Weights of a small mixture-of-experts language model, trained from scratch on English Wikipedia: 288 SwiGLU neurons an expert.
Below are experts of layer 9 (counted from 0) of a mixture-of-experts language model. Rows are named router (the router's row for the expert), down (a neuron's output weights, with its number) and show model dimensions 384-447. Each number is 500 + 25 x the weight over its row's rms, rounded and kept within 0 to 999. Numbers have three digits each.
Before each expert's rows: a language model's description of what the expert responds to; "comes before" lists some tokens at least twice as common just after its tokens as in all text. This comes from a sample of Wikipedia text that the model never trained on. Tokens count by the router's weight.

# expert 11
What it handles: Numeric table tokens. Spaces, parentheses, dashes, decimal points and signs around numbers in stats tables and infoboxes, such as 5.7 km (3.5 mi), L 23–28, MPC, $, %.
comes before: " |", "0", "1", "2", " |\n", "3"
router:538510460497490538522535518525549500502513477548531513484506514479569481472499500501493479495524494501446523538532499498501477490488483488494522509495491508496551464490457493454525437529496497
down0:513474575524484544506518521512529535511511463470503563491506556504499477498481488511510540485479504515529480466502507494468473484496464497496494498477480517518521499475484536424506504482518491
down1:440455486500544452531526520482493502500499520529528470507508531491441484529498510518478488501486467485516530493503530549441504529540474465527496500504456545509481504505515498519515456497478501
down2:500507515443500491491490520493522476518491523523495511494478493490480435517478501521524516500520538498496536487489512529482500535493471513500479485458521453516502477503479505535493522477502461
down3:529487497508482485479508503541507464493477481467503491480484504530490492504516461552503499520444503525480493507503472501490492546532535535442484509535509512492506563551511508475485513498507450
down4:524518498490510470484537499480506479491449496501451482496532505523487507474480449546546528489513504518489531546474503504530533490474521503519470479476465476519492499505472528463502509541506501
down5:466497503526497512529478565505521474474488500525519529513442513486504486481525496484523515478492509467486525483496494512515482502549508521528528491533477494466474468529515558501490493504513505
down6:488473494507542505487508507466509534501462530539532491555517515516490508470486492578502489505546507510489492570475496512502515503493460490512471529528491534521515451457442484476488459509481495
down7:482514483502490535466531489463485501484486482519501494522515474523542469478502470535513524464516455462501504472498483479490498506493533514482553447485527505516490508487501499497476530528494501
down8:466485448516493467525468434454489501496504501484510530486478502480488554455517470490520501511518528494434480501513506474459536575548571511523522490497513475506471471480510502498472542495498479
down9:517480529523458526519459477497482493509469497502484487485534513511514482489544549506503502492491516518495522448463508456518473490497500525465480469464467503489488512478525530512513519515504541
down10:557465498538460513513526513460500467524473494526469501467453505494530457473500523531496504520481528505472489502510456534518512478508535503479486475484549510500513558517515499465489492482512473
down11:486517472474499532525477528504517506500501485489429512480511463467496498523460494506455494513452561493468499439509437525549530507486496541521502497529533523537499564534527501499535489490518475
down12:560490496503484464504491480487508508493478480472498512486495485489427470495501525506498487484556492481543492454505523473461471463487456509484475517510514505444479455500521469480517545496497526
down13:525564555532492448493515508489496477519518526548477477449509511492503500496511482499508463489491509501512481488561492479472488497476467536464498502503513509512466556486464490464462512429483467
down14:494493501480473526497534499519479501489492510444521495493498524512503493516519487488485459511548553525470480493554493523454506537517476460485475519515480473486540497486514511537520512527483498
down15:476526527471524489502497492426505566512493552520496531524495500472512490557523520498495516478466487496501542546530499529506507459466548515515504525520560516504495491448492510494520491478519484
down16:491446460482492534514469485485504533528464489502483482488489511574489499482494498478472454483487487508481494477495536485488478450509465473526505516506521486533497506513461500501500461459496513
down17:488495469497490501482495515466520532506496504516495514506487506515457497492507500495469516522518522434486486490498504539488488488445479461498501495524474514532483462510494501527464529505488507
down18:496498479492520487500464483521507515515486513474510542530495490520513532485561501505546504475510475559516452501494507462502479499486485466495457528518531503529489460493474456475476527483499515
down19:489557497505537539528541470500536484503514487462479540548471541474473496556523539489494526485491462474515516475489503561501522469516501481565527501505492505456476456467467483498492510506480468
down20:453515522506529475533521445514527485475519497510483463508465483509478508492479504475513583499562515486507498460512484528519509515497489539493527499488483459515533507531509481534494516490526490
down21:499518495492519521531498476514478498506496522532529489558492515512472527487509474490465500538476506475516514503450515522494496511500544506522515530523524491498491519486521486512510484492522541
down22:521480491533524484515509507501496468504484506523509463542530492559483501522494467532521503487456530503505502528461558475525488527490557529500494569480477499485508481465499514491488504538479462
down23:477474526486499495490461528502497527486492511513537506530493501486496472477505523510491536526506504498468499491484492524560542520502448481463480503478516485498510432530506491504506450473500520
down24:527504489491549504544476491521513499518514483512497511477529483484543451469530506473467491461528480522486519543536518506472504481472545488501506567484484484519452470498489506480562479517523507
down25:510439529556515454539506499510534557521519512522461541478498543454494505458485500490487515513523484494494463499507446517500479456514493504486458539543488486488506484537510476561527447532490515
down26:482501505501466480439471505501473514471502517502487517515490470510544502487510528478536508507483497522529494504488499530519492502451455499515495505505541501487503487520520511506490492536486478
down27:505532478454473458503489481483566493519505540452516538546478475481516516556544537471516497527507496544484500512530530494447486508507465462475495502486499477479488509512508517525521472504528501
down28:502514491520513481522452486492460488475503520527483492487493517536498493479541464508442547478529517493537526483521466499554532514485485511476510499482464502476484511514485538505522533474527497
down29:552507497536464481487471507511521472481479465498499512514500444528518501531503514493512496502502502522545484505470458520468517521553517528528484502497508527502538476508478488491546473517494479
down30:504517514491473518529508515512470515470482535524500471507449501423506476505493512502477539551515504462493536513509489498527544497457498518512511520473507482518495506478492498477530510483544476
down31:492478545493488503482529492514468473438526485495574482454503562487474506502483481476520496532473498498471482480572490473525505470531481498499493483472481498503500537518485509554493523505522504
down32:538463497505476478497479543479538514491472513538503495474513502482457490509500509500498496516456524549559447525528510487520496512519528492511473526524531441475470516477476512483506487491486455
down33:520500537451514478498459521488505492478496463506529502531473437496482516466492462522530477467480471518482488505512491492475522488559536474513479542511515528544497477473481497465501497517505507
down34:507481514497497535484511483490481494493484521534470492489482525503543499534512530519532518512533546492495484465471502508492516541486512499505515491526524528478477501516521528507488529468482513
down35:480520524476507478471430503483503477452527462464471501514541500505490504527508558475499504526526532546505506494485542465489486471490532492462486525518518542471509526506480526543542492508513488
down36:498472490498537518518489504540493469472537511483485487479525493538469517476531493477482494467484515468494483468453522462508531498521480485486518479476474484524511500489505460485562490523501522
down37:459509487506542465459469513550515442504480497508543526522504496506518484491482464481517509485467523457564490495491468496490469469578492488496477502492513465486545496517495515527488500496455540
down38:536486504527534528522492490492503484462453497502502474517526502531502468472518503479501490507495515503523491455518540461517563497498503541497479467478500524471471505469495488493538502476489512
down39:528519486492512480492499470486521464481549523452552507520517485473488523500493481488510531524511517515453495533487513536483495452477498478507488503515506500451490492492475542506508485533496513
down40:549510504543528475478552527536508504489512530515515490483460510472532514536484515483489481532502482499487516504481558498499516472492464490531491485522480451492504517506489505559533497489430515
down41:517527512516486495513498494478482497505473489492468501499489495483503564507433518486479486478467482477532495481484515478523503468506519489514466463498513481503520545519555476476483486511468517
down42:506512461509457498499513477517463500485517477483508521472517484529485503514434473458465479502520471525528501499474497485494541494531532465516489464530505509466520463523526472527541491469508526
down43:487528504471469494549507539490439481516486518551519514482504478512519433448525509508483453479478498513551490515553511478526511510500493472524539500490504500523496486532487519527451504501551521
down44:529511509520515544503493495497504511517500484505474482549482547555498507499496495469555533489531471462523538498468514492526491508476542514520566477525492498500527537504483489527501521516509545
down45:507527514548482547580509511563485526503513507482507501493544499548503495502522513531505506480449499496494520502513471497518497518529460495472532482508473521461483482499509441526512509521530474
down46:474466486470498528540505551524509494501534528519512481514524478476493482480480496511496447492532473516502519498482514508516520461502518495531487520509486512490486503489511460480484479465482470
down47:548501496517481500498479497524486487497507460517471506501495478537511500510531483519512514497520562475461506489458470448514512527515522537521514541527489498520489531497496507493510536526482524
down48:478504522564505536526491501520550488513453490518494474454498508480488491480489472503523489509471507553489497524489508493472504515487507507503455474454467486544496528510502522497477462552471491
down49:508483464508482495518538524507501477492513502504529468523515509499481495494522515491459505504509490515514489480529501517519487457507502536487480479523480485513533511545518511487495491486538529
down50:508510496482529514482547522521497514513533514488466523527550524527515513517531480510496553503531532507450497490500508505464556509543493507482538509518532487515519467513527517500490466513443518
down51:514512496474511480500517481537465475510537530513555479546487474507479474512532477496505483494462522514492526481510544546486485479495536502540502503503485519523479504514520500510498512499495527
down52:506476440489534528480515473527543518522463519488421486469483519476527512511459481440482484507505499504463477496471499518528477577482561500500567516523536472497483545467516487501496540499482498
down53:531519485499525467497538460504516542520481474502496538532504494491491453464558483496498490486569489533498519495504504535478475467481498492509494522490489499502475524488478505521511490490480429
down54:490480495469519503545489510493492524498559479505538470452490504443516504470531517511503488478496501454462511422461521499506502487514453539471486534514528453496526522500521495512492494527507520
down55:471516504551561517509493536526461483519488495518465474493533501486512450480515481544518483559490509553509534488508464569503504480509557517524478540551520493481512497518512523463519480483491492
down56:530515471491519474506483510503468482499531450516501509494482514468438521519456500463508550480500544483471496474444478473517504475489500526481493536527522496494453459478488517525524472481494474
down57:503542479467496484472512538534526475489489456487469503476509526491452499497511488460525514514482466475494502512458484534508471507474527458525524519495542524531514514474462505517499478462505498
down58:473507527466464510453503513501491533466529456505473496536504485505481519497481493524509520441520479482504524488477499499535485553466489471497522490453514462507533501516521465524493537488548510
down59:502545465507480491514537481476548525478489514492496526496499446496457502511544503477519569483515508512513540484541487518480502509514464480488528478490501543538493456502459508504529546521491465
down60:462504477482502519505517541491523473426516473558509516512468498482498509477502509529457505501486489520482453530496548509490528538529509522511464508520467494483540553470508501497512512456526519
down61:496465536500497479479503463514499512538469521500532501440539507544509471505512498468444471552477471463503509513517500457509501522499502507456486517478469496496481488468494524491481504482520491
down62:448505480495526524475488483504507440516497439483498476489503460483523522524502487495494481532468513492491549499462507510499553506465492475482536508502542527505512469515457535485494513517498460
down63:570532510501486512490490552523477490469500497487518502497421546484516489510471532483505486540466493486530530507494487466481512482498539488508478468535516479511533495462515501527496546456495503
down64:494472512492472533496487414507503534496499483497514480506518498463480509505506457501504488512498541502507491498480556499532498508514501521516508473522551503495491486543475472536522514478491495
down65:500541486504516475503538490490488464533483503517503456514474528503515515495477537540529511528496518519513495520504495519523520493502542464496438465481532504486459504472494540521472528542477478

# expert 4
What it handles: Modals and infinitive to. Modal and auxiliary verbs and infinitive to before a verb, such as would, can, may, to explore, plus some digits in years and tables.
comes before: " be", " |", " have", "20", " not", "19"
router:491503446524507527529515518531543524496453479495499510487546521493551512465510486477488523524522512507509493549526510482519494518476456524510548468490510530524479505519467476467512524578545474
down0:503503519518503500519536557515475505457516473517484505554462485515508441539473498509481520507445508525477543492511498473484513532481443479530513533455478546463503511467533471460538511490549534
down1:520484490531512493493486487512509475508540478500477465541468485487497515514493491502499500472518505462498477511542502509514488492532551501497496467560473505505527491536452511482512521509462442
down2:480499518505476524470468518498488497528539487513523491519520506459495562496488506528465473466494520519505513467450476496524482469464522464486543519503515481473477515499534522492488475462480524
down3:489529501511502522443505506520477513495519498457529467556514498482501496458476476504485521518506498501489517472477478480468525524490490492536479501488505499505488516540513499505470506517460533
down4:517488524517482510464495509494477540500505514474486482478489495480471517555502465521499522566532529506477480494542505522502436500460521504468523473546495493508507520506480508481468517513462493
down5:555478501503509506519500493507540492475511493486483484473478534473457452519478486469463484482502512491488535520500572444487509511505466478488560540529454473513492486487530508532498521506534491
down6:528508494506501541506548550448527455521503502524509560493549500470440451509457498491532540501501512536505559530503471537515461504514480464474524486457500473479474574479483440536502535487452493
down7:472504464457511468454531485511484491514496487496507487456491463490491496493486518476499429533477495470471447497533471510509472505531531482506520447478536537442480544515518524495454451492527496
down8:482500513535481516490537538528501492518542527508501498479481498484464490509537534483522534495505536489525542479493497487511492475459478482519507510541498507465529474523500541547514502495489508
down9:495535518427519498484464479532514532487527477475536486544519520507504455482495464495513473519500501519518509495559513522496462479463504480526488477488500521526466510487489518505489496521483513
down10:467518520534529495492488482475546482545464505496458505490502476539487481487543526495487533512512489477509519542502492493483538508521495474453485516531490468509507468514502468519517483519523495
down11:478473514502469502500459494482488477477508461480550522487517473490529489486513493521517484529524560506512510476496453484506505503504519555505501514488517528521496491536493516519481509501474499
down12:508510508518498476510582482541526492471510490506477522478479520494463491508497526465537532475496519504468520474481496502504491523500477501484488456448537515474476477489527448507503516479554495
down13:523482475505515493505495479525494509499482489496514499511549511496497504496474503465540499525485469491542525490522477470491471498508474503508520488529525501517456486483438512476507475498496484
down14:489491519485508500481498508499466494481497517503489511510501503472518461483448493485483471472512508526484511491495492490504506489447479502468524511486538489535482463482514475485522515480498537
down15:506509479446529471502503532483494483491501477482500508531527509523507539513509501461458468497501508528500490524492511446484517495498512491505505530484532472500499474488530480430521530525464536
down16:502501499477515483519502514502486520498511498512479542511473456483475482493510501508484482524509457511489535482476477538530500479530518514501491515521498462503474510478502516483490446508471485
down17:448535478498543514459464507480513475486485474479496492504471474440498535516491482497491506453509458540522490508546494492493485462468494522502472545494515486486496467503460490512509522471536505
down18:470498496549486522521502500506540511468482477499503458493482485493533474483491486493471565447518485492536464485519487476442517555520462466517486475522456517544500518513521500485477511512480511
down19:496482483469530519462465485493488490523516497524533536515545501448529508447482455557500500476465453498470479455505527495467567515491464495522496542502505542493490534458500513536485464488505493
down20:478443534479511519542463503531453505540497518553494492503497501518534500520519482516519489530549536476474526503508528454498519491483557500571520479542524546486514509516527416553543495448496514
down21:506493508500491521444486515494525492489532541522499503555448488525510456481503527501503525444549531528455497520538448468478508504533500520454474505514519468490507519501536496507444494532462474
down22:478508491506497470476506524498547484536499507498495486447491474460564507510505499511513481451542518482510500504519492473474466479534500553503502550513473512487501498536490549498477466537451494
down23:529544539504471486445495505462463472553494517544496515540447530495492499496509484491461442507482549490548541491480499482487488503541523454509514560485470542519506479475505520560496519513500526
down24:477465511494466520456548503460533505536508518517533506499482503506466490499508461532512475479526486526449526545531553507498529525501490478489478487507492465477511518507504500514491489505502494
down25:507521494503542490476496519504464530508519512500478480513495499480490493524527515511514483525515480489513513488485525481558549486521493527470498502494518485460494451504504496510519509459469500
down26:492467522488458493502475503473488497497487526485472508521517491438515494485530512445490444485473462483516542517489505504503488450523511550497494510515485497514526522518543509475509499499461498
down27:528472471498521520496501545502494507510486496525498485501478492479511542494503504504484527511512526489506510538497533486469520492465432515515494472457484502525505489461493486506519518544523539
down28:467534492539472482506496502503495451494485515463496492496510507485523536489514470489534514494532527502503503508516506510512496472494514540469507506503503509502501552511535448510534522482496514
down29:501499512495476471524512479511511531481456524465504487514485471474475534464516520482508491503468490524513462518499541527504480511500485522506511486511504475439498513483525499540525558504488507
down30:525467503529504463508512477494495507498508504516506542499456509537459506507496506482520490517501521497494522506527543522491509501451531515544486525506533530513513527489541533538462485499438490
down31:482481503506498524452481496484515510530493504472550535493502511488467498492510481456482462516500511460498469487462496542489487492492515520441484511493522445479505511501502561445502516520460478
down32:509531510491491542489482487504490501540539533476501558513477490464515514463479533475530549531486514490498493512512501448505547521452480550489533535563519502559515480494489478462455497503479483
down33:494508485475538504528505491477461503491559511473486494500533487507503511487539456506502499441496465508498474508529487454487469535523509504501492481511499497489471477511552497517482473507545492
down34:527499552498483468522491471504513493493490465512501470489548501476475536427500510462514495433513508497444510493519491486444519531491476518479512503483491509486500487483558504498473482458453498
down35:524544517494458517458509508499516477516507504503536526487490480465479505498498466519520482478495503497473578469489487523496506508545514473509470536501517533501508482503560461493505465486497470
down36:537507476518485478482505532491480509513531488432526519517461496527501480482492525534477505500481490498516497521491484493520476502521482498547564446519491490493524500495493474479532485516520481
down37:490486521524573458487462540502494473507505499500487511534480514492514524453520524476551526509507479488470517509543514496533476545496497515537469533496506567477502531545522501513496504503471526
down38:479505509518480495492554511486486505486511500484483514473499524489480535532484527482513503487516525530518488523517452477519532455489522511486525513470492481463522533495517454516540479482461517
down39:495516469516499495475500453496490531465510487491469489519464513503505476488463487483509464510528552507501538535513483529497508557478514489517477512548476485460501495506532497524462539475478497
down40:493458509484466467463512473469499484483506496491505510512508493484515488487521494492485558522487487508514510462479492498496534528486514494481521466501492448475487461470563496479526503493501500
down41:488461533483479510426521529534478460462513514492493502541439543565488504533453467497476439483523542507509502471502513530482489553503543501481461518534510519486547488472505481533547513493521498
down42:493511528507495525534482484509476477504454479523504506496469480500486523524533518508492529485463527491478490487491530466511511492509520484511519452499474522513484484462500517491504487445509485
down43:495465522484492468488531502511505471492481485469453478468502530485477491515493504527520516507509488511546463490440542478510461564537453464536502524497498493500515508507491512496472500484512496
down44:512493502541482514467495522535503471529514516481510480477530513469468462502499503531523540508460529461499484482515533502487526518472478508480534479559549536457542524526494460465478551500512511
down45:476502508528488485495494492498506505509471507543495463445448475462524523514495472490489501528523520473515498526493534514503485532439504488482480539513503526527497514433512543524518489491511510
down46:487470494569510482483500545484515546452507474547495501532509487529454511507507519512537458465490498489503496541472463507502525518473478513530530462484474514485500449475449525487512505513503487
down47:457507491517458513465498490516487490500540445510492501509514496512532502523452505494548488539469510508488459454450499532516472489477492533535494491464488512491506499484511479534474498506504517
down48:477469514513536521538540492480503485471488548506548490542442544512543532529503485506468516518510511506483468505458509494515489479463568497493536513469492516515490526502470506457505536530474519
down49:481530449508479510481464497488497560530478503538455506529541471435483461485480496476498512478484512495479466491559532513504435510473471487486478450531547525534476529517493500471487539523468532
down50:538516500496502522483484516444521460446508493482459443484486476481511513505516503526518469480537475492494533510532535497542506495495496468512512479500470534489523510542479531477511513524464456
down51:513529496515510478569512469493509507508490494476503484554476514520520472494516438475557492510540517488506475477487529505524514517499514507524526468516481475471475514465475491503489516471461523
down52:498515434494523461490524471555509510538546506538493470492534481503517541487517527522509505442550506550475501482516520510495490486470518522532528543490510494510486479502496489484501475484498488
down53:515548545475532493464531485523505487495524558476522473459462470498536520471486534514530460499505482473486521536508529494516496495532510505457505511517493499456497504469478518451431509468485487
down54:499500499504480471500532529474499484474527457485498511524548501485496505541511519459528509515512561484514499495485528480460534482485548475497530502539511540503485491525508528479502490500489495
down55:468498504504486491496430549515520517462477490507480500514498459442514494500538511477485521505484542519476530531480501550510510521515517541519434511503486500504529495516485521503537481490524492
down56:474512447492502497501525520521524504507466509516481517489508482439551475521505471507469516509480494440497489519538508547495465489489509488517502491488498499546504422500488474485502479515495517
down57:460537461507503458502507502514482552504513474475529513473494559520501490486538514475538466505485482518483496533485495482533511516510512491485485490487582462475448550492500485539490503529538498
down58:448473488510472517529515507511517503492571481497531509527516509452516511533490443501490501505492494508512534522533540506528526488538452464507492519492490480478504525519544505506486516480510465
down59:512506505531496484486486475481533457533496521514514499516503482537500521490503483479490451529547541525508506458539481515522529515444508475523476497502478508531541501489474494493516498539520490
down60:468491497527512532512529507511506508470528531518532528460465520529496469479500484505522471553507498515497456538510515472469497485498510511506511508495486517542486473500492477455507499518515470
down61:479454497500474479502465477512511521521497448446470473458528478501519456497537506513524514425486470496509500536506478503488462502509499481490479485528444525564497478492512480499497516519560520
down62:496503483448518527502493481509483516475500466486474473484536519517487493489531503549485558530539469527506510540455461487503438519492495543493535523492507525486520489465475537486466473488542498
down63:491489496480494512450508534482550484473500452515474505478525487482508499494516552508450472478528532508537492502516511498506499465482494487480518504530504537505505465460493507560497508461466487
down64:493490462490467510510535488467489476494511547460546467513511472560483508486502503517531554512533532513496485511554566490520479471492477477491495529480520525462463504530498497499494509476491524
down65:490532550501542474506515458471510516522540503478503442449515500517497508486528516526458481477496509468503512475535485517493529518490487542490463484526534472488498516529519457516487467481507485

# expert 3
What it handles: Year prefixes and openers. Century parts of years such as 19, 20 and 18, plus spaces, opening brackets and quotes before numbers or years, as in 19'82, (1991, 2014–15.
comes before: "20", "19", "18", "17", "15", "10"
router:498450509509474525540544519479556504488487493541525515491523533523523500486451491477491504512538528520492542539530511476525477505507516507511562484506481539470495486499467494471507496521529477
down0:496474546501485529488548521500465486489480526547508472509486485502479472528557479508512506489457488543495502519511487511490511506445530497513466490530462506549527458493468533523487509469502491
down1:432503532509495527501489475500520536497465528487519542484494531522500496499542499498503472509486567513454504479504496437526518496514503481495494481510510522496557525498537482517499556464499513
down2:449485516476465467468501498478474473482479548516547523483528513513478488468516492458480521487504522509504528545508499558497497492482515529498548504506543531528491535510471517477452534512511520
down3:507495491505476498508496500503466552489496504513466498491503483536511481528499512502513506456459499500510494509516520531580462482495548515532562477524511505491491475499538528540487528500493523
down4:482502528480505524477475496510473511523538522508550490525494494500472506531498490545473490506526477497526487473471511530537470544484499504511497513534480494475498503492517510464481476484475503
down5:527503523499499483495485525498503518535475507469494509509526540523468459509522480533506503489552496518496563470482519506489502433508492465491506485481478506496472515500529517477498492505550526
down6:492486517498493531483518482476509509489509520517481509500536570477521509485470496439526430520551464482479522472501505476509521464484472526502510455529461546467468556485476519497487476510518522
down7:513508517493484514508475511485499524500527492479511465530507536506482503476511489524503508474493496464512483466520488493499494498514455505516466515530476525473453459478498567490467502491501481
down8:473501497511486543500522487455549529476475521511486493516481490499517503540504478498488463520499486531504517515484505521563489439516501493544475504481559552523525524518504508520550507514500548
down9:483457502518512500485500513503508516527517496492488502531530469489473444514473515527491525495508486501452477515487518472495510511529480526522480475521501474483499461498468492534536515526488506
down10:482508525521518480488485508474500480485492460548480482434533515464511486502506509491513528480490471533483505483494522533496508538477562531513500504470548495466505460518519496529512470513476487
down11:472507557543491531459491490482523516456524483442518483498488537462528536478486499496459539479474483489524479500506508509488446475525506498501524484476520475528495530509519477503509493534503495
down12:484502501494520493512527478461485514493508525485454496536541476515490476499512515502472500529463508492512531524507484464528520518445492488552520523499517494514552514482521484510502480519516521
down13:483516493495453514503519489485486533517547472502490469473525484503465505481536480499525496489489502488514542530501441520527500483529476504529523448514519510524521537492518479548492521486479536
down14:479490495505500531501495503511489507506483532495492498554507491489528518513509541508455515540493495542522450499528491516509493512504439487512473531479456509487515493487479482485491522506516471
down15:500513498469505519472471512471486507498470503491530477520506503467525492486525507495491491505496478496515521488489490503527500482548478476498481526486500529495466521518509516495481505544552531
down16:466471510536538529478479449488478531466509514544474466532518486536504495491482535522496491488530515495527455491517516519486511470515498488530482488480452536497502524529520531476546510509535500
down17:501512496498492485511497538480542524483470500501485481498466498470501493491549502516504499501489510494507501499487479505488544555540481491503459447434521507471509462495481461508514520478506480
down18:503509492499531488509495516507532485489457484467481573498473547541489479499492502531503519508537510499503496460512504461496504524513540482510510534499501518518519551491512499507480486556532508
down19:482502544528473517540449484506478468493511497495491509482523449526525467550451559478490467497470494523486463472492490477520466502521489483485489525522554515474525458484540500485487469471502478
down20:431525544505508498475532503469529494513488485538502482523521516480485514513469469519523516492511482498485514483503457498468497496521492481493497490522500539505490488522508487485465507466503525
down21:469518515450521504523472480498503483445501500505472506496493512459475521536517464500486505486455514497533497511489525497486501462514503496482495429498492455490467493539501504516533520519483551
down22:501499484458499476513490509480504502501526527523477516539512495519512481458488545515507519512500478477504518524481502463472483544496533501474454523521531510500533435488432490490519515460479500
down23:453502516521515489566462457500497458490465489476497510538436483496507522470521498481461507495484506532514510522443480509489498488509500476530497492462510542471533490467475502476505470485536502
down24:522525471556558473488519498497516555499508508518526503548482528541512559492517497500501484486503481501511500498521514513476504465542490481498511523557487471456506515498481536527526470479487492
down25:517493527508496497511483479495520528499544487503536475489490517496506513497499521517506503538432463530525483486540512496494503502511532532519515535510523493501506537479530511546479498481519521
down26:491539519512503485538499417516529549494468529452543466497495465523478487454497470539462533495501498534486489440513555504532528476556513522520459511492497507479524517519532465517507527523512481
down27:482471549521494464506500496519505536487513499476563462485502519510460479470515458484463486489442497506549548513529544498469498501450505492449519490498506530495503505472455494487494498513492465
down28:548465474455486506476491538460506521511515489500506512519509516441484494486511534521477510488479530527510561519488475482484512484536540458434506477505535532536535490497513537510515480502491498
down29:501465520508521511469521539503507486466525474484488513498483472501545470501509546513490533535508485530517532481508484495481562467447537529515488519477484464472542479528486509513507491515458506
down30:498531539516492495532528483526520479496481474461521499485496446498514520479512508511521520497483484489520491498485552501507474515493511494500488532480492475512468513503442513502520526506502515
down31:508517536474473452465490511523496508506457502528497442462488528459515496534509486491483475484470508540526497521507460497486497544486458478501481505486500517490553521504490468471459455498511446
down32:489523528501480497525475497453499541538549499504497508550523494507500510481527485521512562506525455456514539538496486478500500485506523486472488457494525492501513478524496471531455510479496471
down33:559497505477537491504482555503486484491532510524500470503499498514494494538445498512558498499508444447481512490494491490489479479521534509445477521481503444533459537483468535498495503517487477
down34:483542507481476503479532499482468528521467455537493499516480495524502516482506497483440498505515501507492507495514524507420521540530488454448523533498517512491499497476525515494532477500538523
down35:504517487507459447532460453510509484532516455462528557508506531511530522463492485494516500498521478508504507508489466516492524507531501526485513501442495468516445476459483482495473520470535498
down36:499495495475502470491488499513467449471512482495500470501504536443504488537518464500514506488498533509545496505477495483476465487538470508528524510504464487506550487540501485486490479515497509
down37:499522501495539508499523506527484504514494488506527549487494535460508483494503513486556470496451494519503451483490499518454494538511554495502505517516422509453486505552528548486470449507474471
down38:534484501522494509469502491532517514519473451517504478514541481486485514518486527514520490544456451502476487482475532494489481460475514496512454473526510508481471538500517523520514506507488464
down39:474525463490514493527519493491503503523515496507519549543517478497529525493485482477485532511497510504525498529525473503484522569527449480499499519533469519517505531502475487511462483512500505
down40:513509489520477526455503521513528493510493463510478508509478445471430482501510481487491488551524498512549521524489477498487515501480485484492526448511489485518471451526532500549541491458484512
down41:510469517492500524558464494528473507497506442494526487520490477488503480557541523501520481508524496476498518466515538455517516553539497527501508520479512523484448529471521423502485534490508500
down42:508519536464498499495498519508482541522495465490443559502507500486584507475501495519459472546480561519458474533525535497501522494500494450497531500516490527507480510464487468528484533486519518
down43:495516510495516519452456502470537472552503487530524500484488491515524506513462481501481528513516517483463527523505445491527501522517489525519491493558486491500441505526505535492518481537491501
down44:553482474506483524488508493479517487483479498484486508493485530483501451541484458522482506477492523485507489446490450519441499470514499500501477503487509472513516493467531498494511474505472515
down45:465483501482458460491515544493467541505436456510514482554535519498464512506479495488500492457491502513475497522519522474446489487480529516493497491470480503495510498542446536488501473513464511
down46:469491469515537497507465488467525470486491532516474469524484468478481504510508491509456512487476534542548520452482533467469582485496518511521427467480491494490473527496499519543489470525421510
down47:523494507502536510485454482489485491503489503491502495477461508514514463494479501502497531500485492451526474500480522505502443495484532494457486504468523566535524444532518537521525473513465504
down48:494461508439479510497492530487482488541487474529471503490519492510471535502477494508510502486537489506492467471505524493465532475478470487445518503538540529474516481482530539505487526478479505
down49:522526511470537505468475512511504468485542515518484483516513515473532490469522526484525522495529456477466487519532478466499455532476492521492515528495524475519550523516525515457473552486525499
down50:529494516502517536532500460497522544499468476515496452537490545548486542474542517482504534522514494493492503491512520522493476488467502480492504476462501506542531511511463490482487535459461487
down51:514492492484492485499496529487483505536514501540518519501451519492492489478508514468505537494513485530508505540466532534528509512454505457499478526503463511492448497481526460522518480490496492
down52:474496510470595487512503529493482471502520521501505498499462489481493506526523498483493513516488553539457527498497543491501506489453548501498480487527483476490500509502463529508514481513445497
down53:517515540525505493478505521447509490531510505491502464472515506475494472481499478470525497496470516553499493513477459528487529480482476474489502500534498548510526469527519470500532513493492476
down54:505537474465517489520467515545516464491503497481497523482493518471496538447500482503486541501492499509498458478527526496520477492507474522517479545467475470492537474485521456517498533498484532
down55:515501524501504527508483505536531525498499500528487472514499520483488486487548520473495563522510525481476512540496509516496499531481463490522501504554521446498496485479472514522446487463528520
down56:529535436496488477534499494505485470552489506457448482475488518478554460505498508456484507497526511482475480502513546507542510537519492491528500494488513500496472504484521495450499488462477503
down57:503451466524488508466520527484461475480500527504505539527549478513512499485501517516488525502523447547540565483501489511508490521520545500513519466519513488537469470492500491485452523503508465
down58:519501519496514493466468520491527474495470495551540493497464517487555479466491504485507483509492492459491505529460525512474497454488474481494443537462497499461527472495457504510523506475493508
down59:513479516461518484502538534479510499477504500487515487508469493505522517499497503505493495493533475449493533513472447483504493524520487468492515459518479546498509521484468507466492507479484473
down60:503516512551490472533495491510517499528491515523488446547498475476492549542501525458521485450507488477508519450491497505493458469469488529498511526503443463522468476474495501488530511486503514
down61:503476559518511522456475498561478514501506517508524525496518526499461545512484486490503536528484499473464518507514535525472496520483492558502498483492468462518538494495522496503525483535486504
down62:445485505483519495484471508461491524463464524555489525488478497543529474484492524499515473500494505474469487500509465518435470438507506503476552524463504500485528490524480518565461484525509513
down63:498488508508479457560511515506509486502466516530448466518473502516523445528509491434526478473491506510492490478511459477485484519506481484565469481500476465492512506506544514536481471514489507
down64:527500496527525487524550495495503494510524465511493450478496527527440530506489498457467529506513473489524460549510528481515488483520506503487490495549484483505541498494490511546475569486477505
down65:498504463501457511473496513493525459497488510524473505514486528535499489549407531476499502485502502503511525516516508511471491522505502473512464530497532495509501481550515524473485511509520534